config.yaml
rope_base: 3810.0
attn_scale: 0.125
decay_fraction: 1.0
batch_tokens: 65536
doc_mask: true
Below are experts of layer 5 (counted from 0) of a mixture-of-experts language model. Rows are named router (the router's row for the expert), gate (a neuron's input weights, with its number), up (a neuron's input weights, with its number), down (a neuron's output weights, with its number) and show model dimensions 0-127. Each number is 128 + 24 x the weight over its row's rms, rounded and kept within 0 to 255.
After each expert's rows: a language model's description of what the expert responds to. This comes from a sample of Wikipedia text that the model never trained on.

# expert 16
router [150 102  99 142 130 157 141 145  99 156  92 153 132 153 109 111 151 175  96 137 100 118 125 134  96 134 136 131 100 135  95 135 142 120 114 136 122 109 148  70 145 122 124 127 113 141 153  70 101  66 103 106 110 146 131 111 108 129 118 131 136 144 129 175 132 124 102 151 128 118 132 125 158 112 114 114  61 133 123 147 117 134 148 115 165 123 125 157  61 104 162 125 150 159 168 105  99 123 131 139 134 133 179 141 145 117 132 140  84 131  82 132 157 128 120 112 144 152 111 133  92 156  76 154 105 102 148 125]
gate0 [165 117 110 158  99 117 131 118 110 136 136 109 166  97 150 114 168 129 134 155 114 144 139  67 148 121  89 134 111 184 125 111 132 115 114 120 131 140 142 147 104 131 106 130 164 165 126 103 108 119 142 104 146 155 144 158 140 132 138 152 120 111 140  95 177 125 130 140 129 131 108 124 143 161 108  98  98 131 146 143 119 122  89 120 170 115 110 122 159 157 165 134 156 111 137 138 150 151  94 121 219 110 151 103 125 120 120 111 124 153 141 107  74 172  79 141  97 107 114 154 149 132 127  84 119 155 133 135]
up0 [130  85 128  97 178  94 123 181 101 128 132 117 108 137 120 128 162 111  85  94 159 109 143  99 145 126 122 132 136 147 134 125 117 143 130 147 134 139 193 153 139 137 146  95 127 166 155 130 142 100 117 145 128 118 121 184 122 145 123 163 148  82 128 142 100 141 186 131 109 171 131 151 135  87 140 125 108 175 122 154 106 144 154 113 139 111 135 141 141 149 137 131 126 138 179 122 153 158 107 119 127 129  98 133  84 141 151  92 128 140 131 107  87  84 133 129 174 100 120 170 111 145  98 110 131 153 141 156]
down0 [139 146 156  85  96  98 139 119 159 132 101 125 126 129 139 105  78 162 124 173 152 136 145 164  99  71 104 118 128 119 162 109 136  92 144 128 110 117 135 153 120 113 115 115 115 140 107 104 139  99 108 154 142  94 129 143 103 151 111 149 102 125 110 141 138 147 112 120 163 115 127 147 128 129 107 152 107 111 129 129 111 147 113  73  90 129 155 175 171 114 175 109  86 124 100 120 112  93 144  82 123 127 132 180  89  92 114 113 104 140 121 100 139 114 132 144 108 157 109  83 128  92 152 145 135 117 137  76]
What it handles: Word pieces inside longer words, often Latin scientific names in taxonomy lists, such as nt in Melolonthinae, tic, mon, raph.

# expert 54
router [125 142 103 129 146 148 130 123 144 131  91 129 142 164 126 128 147 148 100  88 126 112 103 118 129 121 119 163 169 148 130  92 125 168 100 132 103 116  98 167 139 131 169 151 163 105 110 193 132 153 145 119 120 139 162 123 153 155  98  80 133 134 107  80 143 127 156 118 141 142 116 132 124 148 167 112 149 123 133 136 152 180 145 100 112 123 144 114 161 126 138 147 120 136 152  90 155 148 150 136 137 165 150 121 134 120 105 170 135 141 129  84  82 141 103  94 116 125 160  51 166 125 150 139 103 149 140 111]
gate3 [132  81 128 130  84 100 158 104  90 115 128  58  93 178 100  68 145 139 155 125 129 112 108 143 148  91 126 138 102  96 110 130 146 130 162 159 122 127 114 105 128 157 162 137 111 123 159 132 138 158 128 108 141 154 165 132 125 148 110 147  81 107 110 140 119 138 100 121 126  99 132 143 135 115 170  93 105 104  84 133 151 140 119 129 140 135  63  95 108 112 111 135 118 148 115 129 117  97 116 161 124 129 138 145  77 141 185 135 125 155 141 154 129 145 118 111 118 117 106 135  78 142 145 116 141 135 124 105]
up3 [103 117 103 152 154 123 136 111  77 105 139  97 112 178 102  87 128 141 146  76 156 143 106  75 135 147 153 122 126 119 112 159 165 158 166 193 139 133 133 145 103 166 157 125  99 125 140 122 160 157 138 123 137 129 178 130 158 139 141 154  98 118 113 138 127 113 158  98 111  85 142 159  92 137 114 129  87  96 102 110 170 141 129 116 133 136  92  91  92  91 138 101 107 164 120 137 124 137 134 145 131 117 109 134  96 140 161 151 110 158 119 138 167 122 132 102 109 130 123 107 110 135 135 141 160 154 131 114]
down3 [106 150 123 178 118 106 118 138 136 106 153 124 115 146 103 149  98  96 136 133  87 144 131 109 116 180 140 111 111 122 117 157 123 104 120 173 123 147 109 182  79 124 156 128 152 150 163 130 148 104 121 176 108 112 150 129 158 133 155  83  85 127 117 128 101 129 149 118 122 138 138 101 144  95 105 120 150 130 142 136 155  97 149 122 111 135 122 137 132 132 139 135 128 177 138 128 167 161 157 125 140 148 110 145 170 116 101 139 135 137 203 137 122 166  90 129  84 151 122  82 141 113 161 164 164  99 131 118]
What it handles: Second syllables of Latinate words after pro, des, res, such as candidacy, prodigious, strategic, involvement.

# expert 0
router [149 114 123 154 117 139  95 126 114 147 105 142 106 134 147  91 113 114 154 146 125 146 134 146 125 116  69 158 162 120 120  90 123 132 170 116 135 120 129 113 158 113 145 159 120 155 143 152 123 132 153 155 130 140 138 138 110  85  96 145  71 152 101  89 134 139 108 131 128 111 123 130 136  80 116 127 123 133 106 120 165 150 121  89  96 155 144 114 158 150 114 139 166 125  82 110 181  84 106 120 133 161  94 152  92 108 118 115 108 107 123 105  83 164 137 118 103 129 156  93  86 104 179 112 152 144 164 144]
gate1 [111 136 123 144 112 159 173  98 111 118 172 100 104 145 124 130 109 123 149 178  90 152 132 134 144 159 129 132  94 114 130 147 115 167 119 142 134 121 162 121 163 151 150 135 144 155 125 170 133 133 158 165 139 121  80 142 145 128 161 128 149 143 122  69  90 109 113 104 110 118 110 145 140 149 125 112 140 111 138 113 122 130 137 111 108 150 141  98 101  83 126  96  93 132 105 102 191 139  87 141 140 159  81  84 118 128 112 140  94 130 148 137 154 160 104 149 122 171 128 115 110 132 150  60 133 121 124 114]
up1 [146 125 127 126 159 149 138 149 126 143 131 109 117 122 145 134 130  97 138 119 118 150 126 145 121 114 116 124 108 131 132  94 137 151 141 100 122 122 120 136  83 170 101 101 160  88 100 152 159 130 114 104 115 133 125 109 195  93 133 141 147 129  66 154 151 205 125 112  84 102 162 104 102 128  82 150 147 178  72 152 103  74 136 135 121 139 139 144 155 176 105 140 142 109 131 145 146 172 123 121 117 107 123 155 130 116 130 125 144 122 140 149 108  83 142 150 152 136 123 170 142 150 131 152 137 107 106 120]
down1 [132 151 146 109 161 139 170 161  63 103 152 120 142 116 114 142 148 114 130 188 120 164 105 101 120 141 122 159 140 121 168 155 109 146 165 114 161 153 145  96 117  76 138  84 140 141 118 113 161 138 142 123 142  92 127 119 113 127  74 127 130 144 137 103 164 113 136 105 156 136  84 160 124 113 164 148 147 131 130 147 182 108 117 135 136 160 147 139 158 176 105 132 112 104 145 102 170 141 129 142 114 163 124 137 114 150 157  69 150 133 134 120 117 123 121 104  95 113 143 122 113 160 119 141 108 120 151 110]
What it handles: Possessives, articles and object pronouns after verbs or prepositions, such as his, their, the, him, them, not.

# expert 4
router [124  93 141 150 123 156 158 139  92  64 128 118 107 150 122 166 114 150 129  98 105 128 109 135 131 124 147 128  66 119 115 207 120 152 105 104 107 104  87  92 149 123 124 101 142 153 132 134 110 129 127 151 175 119 151 126 101 122 135 144 124  95 114 187 113 150 116 121 119 141 160 124 143 112 144 147 135 134  92 138  76 122 142 134 119 114 132 128 116 109 169 143 108 143 149  83 164 116 136 125 137 144  83 115 116 119 144 111  88 136 131 123 150 118  81  94 143 160 154 153 143 108 178 109 161 111 130 145]
gate2 [150 144 134 146 110 120 140 136 137  94 177  89 163 148  95 106 147 111 101 140 105 129 154 143 150 126 119  77 131 114 140 141 109 145 117 129 115 114 102 204 121 145  93 118 141 136 127 148 104 160  62 136  87 109 130 112 128 160  92 137 127 126 126 108 103 161 151 117 126 103 160 141 100 102 118 194 119 117 122  65 103 163 133 113 113 120  96 152 179 134 150  83 129 135  98 117  97 113 117  83 114  92 140 127 106 117 158 130 103 134 126 128  99 156 131 112 116 135 122 148 120 139 134 110 109 123 114 154]
up2 [129 170 166 148  96  96 112 144 125 100 143 117 147 111  89 132 108 110 140 126 123 159 133 154 163 129 147  69 107  95 148 110 120 179 138 103 134  88 120 175 116 110  91 110 107 160 104 124 107 146  99 122  96  83 136 123 136 117  86 128 128 133 129 111 149 175 185 133 122 112 140 131  65 107 130 131 120  96 125 118  98 143 120 108  99 125 128 157 139 151  90  91 118 134 115 142 108 109 120  94 115 109 115 176 100 138 164 107  93 103 130 159 122 154 128 118 143 151 112 131 141 152 146 114 142 114 105 175]
down2 [110 122  86 109 143 149 150 108 115 145 142 108 121 157 129 122 177 153 110 118  86 129 113  66 125 134  92 147 166 120  85 130 164 127 117 114 136  68 162 109 114 108 119 131 114 105 158 161 138 151 148 116 129 124  97 167 153 124 131  94 140 129 119 108 127 166 182 132 140 152  79 150 122 146 131 116 142 121 158 141 145 118 129 146 130  90 132 137 129 185 107 161 132 140 103 161 119 139 142 152  88 143 142 121  87 108 123 116 153 109 166 148 138 108 160 104 100 102 110 149 141 146 119 184 116 111  94 109]
What it handles: Family and life nouns after the or his, such as family, father, son, death, age; also mid-word pieces like op in fluoroscopic.

# expert 13
router [ 81 147 149 135 166 128  82 159 142 111 133 149 111 104 145 125 123 140 144 115 178 103 126 107 109  97 140 114 126 129  73 123 136 129 130 131 138 135 134 129 143 129 142 172 167 134 128 100 158 140 110 114 145 140  88 146  68 160 112  89  78 167 164 159 127 116 147 147 121 142  57 105 147 104 139 152 108 119 128 127 144 116 107 130 142 140 126 146  78 106  82 141  94  97 147 137 175 100 136 101 125 152 109 109 130 117 176 112 162 111 114 131 136 141 113 112 134 115 143 148 144 113 160 114 133 145  94  93]
gate1 [160 106  89 111 145 136 114 115 112 137 139 154 103 111 124 128 127 136 122 114 115 138 129  97 156 134 122 102 165 134 117  98 164 163 130 169 132 136 135 134 126 104 150 148 121  27 130 119  89 114 145 149 113 116 158 115 138 158 134  84 147 113 118 105 125 158  89 160 125 100 146 143 146 140 113 108 172 110 125 116 196 115 147 153 120 110 155 136 139  97 145 112 137 131 106 104 173 133  91 137 132 145  94 126 146 132 133 145  96 134  96 146 157 122  49 106 131 142 142 143 117 104  99  93 110 111 134 142]
up1 [138 101 166 130 123 115 104 106 153 153 148 135 121  92 108 168 146 123  80 157 121 114 137 128 133 147 107 133 131 115 105  98 124 109 131 147 142 121 145 148 150 143 149  89 113  62 112 106  92 116 201 122 144 130 132 100  91 143 122 162 133 138 118 133 147 120 102 138 124 129 127 147 127 133 119 127 193 132 124  74 173 118 156 128 136 114 138 133 159 118 140  98 122 131  87 128 120 152  90 136 160  99 173  99 163 144 137  95 104 107 129 141 173 111  93 102  95 114 128 147 186 116 102 111 118 125  96 118]
down1 [111 121  91 130 135 112 119 154 147 110 130 153  94  82 129 150 123 126 125 117 125 140 150 135 114 138 118 181 136 139  97 161 152 134  88 123 124 106 118 122 161 135 122 157 122 195 128 128 191 109  95 135  93 172 172  92 136 110 122 134 116 154 106 105 130 120 121 138 104 157 154 111  80 144 143 131 133 154 169 170 124  83 127 129 135 147 123 134 124 110  93 161 133 125 163 134 122 136 140 135 126 135 132 119 101 135 143 125 118  96 143 156 105 146  97  76  82  81 120 159 135  90 106  99 144 159 172 157]
What it handles: Opening parentheses after names or terms, often before Arabic, Persian or Thai script, and the Thai, CJK or Tamil bytes themselves.